Weights of a small mixture-of-experts language model, trained from scratch on English Wikipedia.
Experts: 256 experts in each of 10 layers, 32 GeGLU neurons an expert, 8 picks a token.
Training: a variant of Muon for the experts, 599M tokens, 4568 steps.
Below are experts of layer 9 (counted from 0) of a mixture-of-experts language model. Rows are named router (the router's row for the expert), gate (a neuron's input weights, with its number), up (a neuron's input weights, with its number), down (a neuron's output weights, with its number) and show model dimensions 0-127. Each number is 128 + 32 x the weight over its row's rms, rounded and kept within 0 to 255. Numbers have three digits each.
After each expert's rows: "comes after" lists some tokens at least twice as common just before its tokens as in all text. This comes from a sample of Wikipedia text that the model never trained on. Tokens count by the router's weight.

# expert 237
router:088153123143133051076121156099083112142148151160112126093104127160155121083095093115097096135156100152106159092147110162079123150177130080166154122069159099102121120143088102166082162126169122193081092197085143109140102148135146134109142097126122098161158144125088154153150121141158143121120072179131171132101138104088198168039180155128126182105183107079176146145093161139144115087151
gate0:152160144087191092147140082145131126153138055154156120166128073163090180108141138150142173156146111122086125131130099117144059122167130180107103178147159072114172149132106159091156118109157144134146152135172138088121077186126069142125126133108155158165128142090111140163057119097201153187125103115151126090096124178137142146052054164138099156099085114127139153170168149118130180097105
up0:128117129131108113083144156077081124162120111129113171105141165189121134138110121128084100157078146111097036118147067098095142139100116142178109123100090101155156104122142124121176134134104097110175054152136165152115137143109103104202107076171151062106124108115140064114107152151084148148063177161184202011129144132118126094121151107122117133127135113121152170101102144099111104112116
down0:073096131124147060112145107095104082087143148132123130093168091115077098131150133086122101192107134154174163167130168155088096062110119142109162143136116156117118068157093148154035126154130096115137136128063110159141096127125189134145126134177111139085174104170106107155051115119155115096167090088103046156067149131104114082073090085134163129116120129118157152117144062127116128126129
comes after: "ed", "s", ".", "ing", " released", " located"

# expert 126
router:122182085105124087086115146051078133136104159099127148142080126119088148159130119155122095117156157124081134144181134134084136169161156132179059166118164119117094145083095086078120165121138107154106169128091133101149154122204083090134167080093160092128080108162119186174200139173140159121097127114177191182128096093103174135069132176148147134134131069128164121118131124113124137114108
gate0:089168115145049125174173143082146092143146117144145119115140115131154103094118124138100147087110100077124155111111143168142149177154180132121093157125189152095136105097072130123074072122176128119174147179096074104163150083142121153169093140109201146162158097108126201115150163145087131063121094126113133151152153134113103131122106092150096100067078036118108154118136122096075149171164
up0:098184114130093125100148100114146176152170200142216139109153142095082129118161083119149085130121108121131127122131162160117184186109189135104160115114152196156103100176081160177125114115081151114144124157154092078148093165126094111119182114133091135126133084117124137136122162162187118128137118088182084119126081135217109131127074147159120126199101158122151161106112137140096181084093
down0:149117133122170099111136154101137106140148077165096131084062092152163109166077150144125145085140101068115162140138098112104147089126109142118151113144133151053135155151115102098095145180174160126124141095137086135238155055084117119110150161146218107104122146118201136156132084167138099157161085091132119153129139140069130143133074148112168100135171122123106193105124168123121157187153
comes after: " |", "\n", ")", ".", "---|---|---|---|", "==="

# expert 213
router:138126059118133123104136189049106191147124143144107134127133069159115118112104095151120061124171143153088106106153141118102141126170086079174131174079184143161099133080054073104140173095121151132102157191087100146123110153134077062123162133080133066138135111147078137140135172140170149132085074131126126143104118168106169150155136109168111150175135113080156130144089112162159155129178
gate0:127164132135096150128170149117125180067156115126096083111136152162148127165122166135153115124171158112164075118087109110160098093124120174085133195117123109077163138098122144124174126104180166139076134150082121161145127105128174145108061173122092102133110125083066119068088130172136188122118130151141098146143100145139093197096087140062145121104101052113223078167098138131127119129091
up0:157114122107151131113156110083097125080131095086055144140108150150067154108186155165129108136114115128161130086081113163140123097123093124159078106072136097083144154070112121159043088104100121116142163123164119146109063094218140139047097112112150117063096094156102153173137092157091142140128111107110085096121077095095091165072113128149111164127122086105146174136133165124100164149114
down0:112112084110178077155118120117170158120111138158194125089142135209106080183126103166092168137100070205102131117169128101132110139108123109179141129142062098145125115119091115132100143096091099157172152114110122190134183121182132144130133112123086119150109059149113166103116151098172108085091086109069123088115148111127106128114079101127160096180094090136131158109089165136198184163094
comes after: ",", "s", " well", "\"", "es", "ation"

# expert 175
router:098195080176109093066089146112100148095120153132091136127157117165113181120108037143145064135144168192100091120134112111107136136151120093141124152120121107142181148097132136131131166130156206128084139129151126135117094153143167075195160092114139093147149101164077177164136145136184158125105091175113143166105130170136249157126156107140115171156140104104149128147099157103107130098147
gate0:106166110104117118121120126112122102097119141201172100075057124186128164109151152144108095021163128130095087090109114125140162050182085174144127132178134110149125084163159158090098169106171078086109180054107071093130149197125090132118064127138082138144141127147117095151119130161147086138116133092130125086084121140160143128168148113139111136097132129102097135093162112163090123104147
up0:133192118074101116119148142176141107154122139135089127173085122112114123096135150166114060104168073095070121170133138071181140122142121145142070130134101145127125175155151132139113107175144117070131034142113207128130132150117123109147145154095080134094140125174101078192169112129128135111143149090165138117154174163134165132188136100120125132124194134154222165121129067067120132151152
down0:142101118077111161108072168154098196130126164126171167129105078128098128173201151103140087153139091146170098140132062092112094116048145099096087121098098136145105113152163163130166123147120133136127094151115179066103048148095153158090157126091088120071104125126080109073150160070135163113123144188136074191142140144109168164159131082153126152129126094113119168111144105146107087140137
comes after: " 1", " 3", " 2", " |", " 4", " 0"

# expert 80
router:081177106124131055065138194082111087151134137119109108087113115147144130117148101118076106131131140154118129090138139161094159131117132093133117121083151149106078138127087092139110133150098157166085107214096126102111123128181123163136211134107162109206139169089141186144141130148126171127072079189161138130125150134151172130076163123105126162124125097095174107101071190143190099089153
gate0:193142092151151176132116187138082129076127186105134133176138114166150112105176113075151108111091111176123066124167174142146124123111122143161120153213141111204150137109123187123160118183087087171108166128122135135157095173153182086157136171151122124069103173068115119154121129110185158105087140139168092147167174115127132140123109099081108159179115150120165097122159152165111133085098
up0:122133116094157127158099094109170105157093157114103108057128129095099144133098152120163063131181147114204169162115096160121107086186137094090131078103143189100135107158113125129107131117174128100144140171114148168141113124143112118097067134139205122201146092086142147160079163093125106113108105129129062139099177133076122079165115158122189094147113134092163171084117146123198095180114
down0:085096156118176170091212198152100109056132141089139094193104106186114117115125153113081151144111130076132138126114136151140097143086125103163089158139140076194101149135139108118139149133096132158142113089118153120113184112109177092170196117080076155084100116118097134125048111140088126106108106112127166141131074126127165118130099090089069138138113116132130171083084084129090125072159
comes after: "s", "ed", "ation", "ing", "ment", " part"

# expert 146
router:134136156123118106086132187114112161161145119070095150113111111116094126096131094120133135144172166146123089145139170181068178185185109135132169184138145096115098152147104103114056180105164181131088188194094075075138177160139104139145180086177107065160133117129117165146210117109117165124050098126117151123129141139125154137108153130146151163144163083082109158103127150177121143111139
gate0:090081101143158097132174164134138142156086137094106135075097151121104084112132121122168132098128176116089105129098088093146153161126059163143103094156107183164075091105101160154161135142133150067157143115036109126134128099149100182138163121103163105117156143180115141130131107096117158107118075078173116103145076090082143109078145092112175180204113158144171178189075146127115153159116
up0:098128108200162108175157111105135137119111186160137072149136114167191153117097133076125130093173104108155077108092143164151129077099127103130137135139121063102081106158125124151130084121161089116205115131155160171146142099108123125171067182150096083094075142098135125145143144151130180120092140151170125152094121083091151087165123131146107169072109103104067100169125192081162126084078
down0:105132110138075066102160140164097143119087104146183092158150176104164105174108164143140146160108101118107132112108085101143132175167158151121118142109127100101176162174190125140108133018115113115108102176115131157160130150155129119136086095092134162097138066099094164128079156125104167068073157147120057125166119104104166137135116099136150115142066160115061114083106135139192179107158
comes after: " ", " the", "-", "house", "A", ":"

# expert 107
router:106144121082088103026106160132127133153128110082129146121145081144170132110099108115111119072180093141120103118141183129052128159129102078176095128091160118152153103106093129076115110155181140124098158145070113095114113133128103115169128126124137089145081131150077175144188109119121136134118111188156161175116096150103205168081174115160091152146143130069193086128079125124145111071162
gate0:121151117111153093158138152100143145162161148144154114120139110145135149122138182107053130128126106156130152099126181131196177113141089101072125101072112126116190113094067106142119069164152142110082179138103078115096092118117096157144050139157113132112150145124089116142177184051109090150205128151123132134124098090108178152177152091094072079138139074153149098150101146185128157093104
up0:159187143164101143162120092109203098112132129163093101172101166104133141181173108151143154095111082094110097189111116177110161151093125137146128134090100087093087120171117132146215081088118091133077068125132104098158168167126179178117112046151156152084108089065111181159132104124106106123145135077123188104165103102146085095131146145119130133151148143107159115153131143139143069158142
down0:107161061167092100156162094133110062118145151104108164094156095107128044163127080112115124084108138153107124070111129178082158100098179137140083141150145118133139144161119117121148110169122092133133088074126151110170138123143149203089142095165102160105122104139137065119120112144048085145101144084114151101131125085125116124081128088142089134098117134145138136127106148222077160031125
comes after: " the", " of", " and", "-", " a", ","

# expert 121
router:104178106170115095102095143107139135135193132111093137144106106146147188181105118156149127095093106149072056144135183139123138151133142166132154130119206160089133186161083130087130163117168135111142140176141150115162146115108089079149169138131150114142169143107058176153199124160150126142128094169129092143130129158099201187070147160128101108133168101096129084168096158166171141060146
gate0:159138106132114161193091114062133147166169152167206163135083107101064116131158144110148169148119103120168130128106109090176137109162130075164147143122190130142081086087105131101209120077116093113124130128063152110139101108095085138132138097105107038123152187166124123093144109126137098156124098170098088170100124145103108086126136105183141159080167101104090095122085152167091101103128
up0:092157148117156101119067145119179135157158115081137127171075138144120086206123121109117122073057084089095179118124121171123140080142057123113163151097090085137113080060105155123110130091154134097080168178134103143141141122135149117119113089104150169102103169072110128121066171102099126148178098144089092097150137102124115151164115130175099106149161111114103116146070076101186118081080
down0:084130094154093132087146138202137135169156137103136145103171151129138143155162158117147150206171098073109154162117140131096074161116048172127109114114141115126117092151132082098201131094136093093151147154153150107079109168115191158087133191057106129159136102106046101153140062142142150216163130135101128138135163138119139107104151143124141160093124124178126117101105107074144116141171
comes after: " re", " ex", " was", " to", " the", " and"

# expert 94
router:109166126161114056069095186100109126122150149082106152105134096143154172109103080088063155140134103121077137096101110160117117098208134074157114132104142113105160134172109104108096168110146142167082122221081129125140151147155155129118110102137132076156173124096070171153142143151145166124095105165134137124085157146076163178088163160139107142142171081071158155095097164147153155088166
gate0:155123155115132111155155121120147101108172175142171102119061109139149131085130149040064127088104106191155100117152107072154113095141155120079129085119153121149092073127168150081158120119107110074152150147143052086144132134075129147188135087163169123037171126156076107103169152137142137187125120100158082140112151084117136100076140171126100081119182101135106120158127106147123098111093
up0:178130115074141119073143080153117125083148048132122137172164151176089155183150131135137114148126133121114162102105114121089163109159119082153097114113102119133122123126126146113097169094125160161114118151080149117112154104089176165138152154098069156200146064076115184072056170144057177100173092132100142121101123121133184141110124159180174125151122135111147096159154106110186168183112
down0:050125080142148065147141150176186179095082147129132174097138095117145145147119136115091125163143157089156111111160128094119132096091179124146131101160110120131112101124145146090134109123075099114153119109083120136153154091182118149109095129159144136127122188111073148053003105136123163078120130159120177144100157138119103149149136129047105112074171158087138119093159122142070148167094
comes after: "ed", ",", ".", "ing", " served", "ated"

# expert 209
router:141137093132109090079099155071097160128134101114113179169101053141212163099137087155123129102177120114091136136149178090088141159087099086150165166099155122153139121116104117104130160107175195146155166161109142047112112127125121123156130116122120135155098156135089136142167141136161135121147129142152166168123075099096167144070156162143134178202092146070140080105066187147162138080102
gate0:142183088115125148151108069074177158092194102159055089147130117138155148146129193128161113125133139099133184142112122144125125130135120101089137100128172099162132143126211152125146128103147180154138158160164140082148119144144171117077081165094147102088125139102103137119224142192130127128153158126162069133130110105090141153111118179168177182153111140178138146131075091098127135047138
up0:160133100122164082229130096125109180121124094140109117106098108088068130142150131144111060149184165169107111167108122151062197146068146149097122158136125177139180142122094126167148073143107106122111148109084087117112124158105095049104092152127167121149137104121146134116117181109101145185091118107104130129106096074182130121111135049108154198153108124067092120139135125105160145115102
down0:125134141115063091113133092101162106124160059121134164110186136169123137099154119109147154073103064136162202128149082143168148078126112092129116096131085108170137158136147102139102158134109101104157175123167180132152175106158144086123092055149104181144100146119112112167080064093178150154164139110112106106091067130118154177100079162095115118135193140080150070157131079126117096105130
comes after: " ", "-", " |", " (", " E", ":"

# expert 248
router:148192112163132126101099162097134190132135165130175149117126134133093157104136063176119134106189176172091084148119193167077177155144121132145147179122159103129139171065111144124066151140115150119112141152120085106143113114138112094144179120155150099186112122116086123140196135167141123150040106112116124113082120163129132147075173146147157097116219111078109106186101098170124148101114
gate0:186164109086138124122159136154139170119083141117178161117144086192106106146098151192134162126197121158172111104155198184159177181139138084133109134118127091104192086054167099126081152091154158155140184123105136118101080119140144121115112182106139149084161117169133109107158168140125168156112120096130126123112112215153130107141074166128150140163169144110138156086114155170118131061123
up0:102137085099025142145149120141143083132109182160156095196156114175135084093126087099174126145147068113124150194153121119137152106146103142128108101090140179124149169038150153051117159103093115099091124158126128113129154150115135101106153082104117120112149214138169165078167138112149164163079141125148106162110141102114161110105093115160095190131129138143065096108079133141161155109127
down0:151089130128077155122157090098124095100146104130141140110201106197109125140104174096129123103115187115143105073197143114154114192119133111195054215129092114138126120164094158175116141112155126126140201130120096139143079111129125130104145150112126110094146120087114125148136201053117113098089157163155146132136088152152098107108108228189100124176140130171099143147121102100129129118147
comes after: " ", " F", "-", "o", " La", " h"

# expert 20
router:116127067164125098083108225072095147167170118146124147106086123105123129122135074149092126113129147142073100139176125088111130147141142088173144105093152104071095152100122130092095174079151118134094163124133065096135113133181149093125160084108156086140106152138085169167145166139112172132080017189145141146092114186084160116124169159158117149154119079142111145133115157095121163122121
gate0:116153144135103055149134141100112129084154087132153117164102124102156109176116115106125104151068089141153125102089162077159115135099206138116157115169117076118117138088091136142124089112125164114058096120043196151143141104085138096121168145174123131125158126165161041082126186147099161107140063133084175143131145193098153096167188119109159106109133114132124134153138180112187105128124
up0:167048184126116128167142089117114175130148075125157145129107100135156147159133091125159175152163133155125080102119052063096124182083113110137146126090126138106121170108127162160090147138140095125153223112098112126127085162173090166070145194135117061199182113130145164109116090102135103125118107142101067151142128123108128126088090149069099096126147153118134102099139059156109114101116
down0:104142117183157147118160169087174119122137107118123105099138123120110124140113162122171121136103117115140118113129129181128136044162093138175078106130096096131102159063129148137128079133106146162139068193124120160079107076175179150150156230082155124082115096118135159170034141118126093158132145169105071142157084135177068109124126122119076143107079093100170126091111132164093142108122
comes after: "\n", "==", " =", "===", " ==", "See"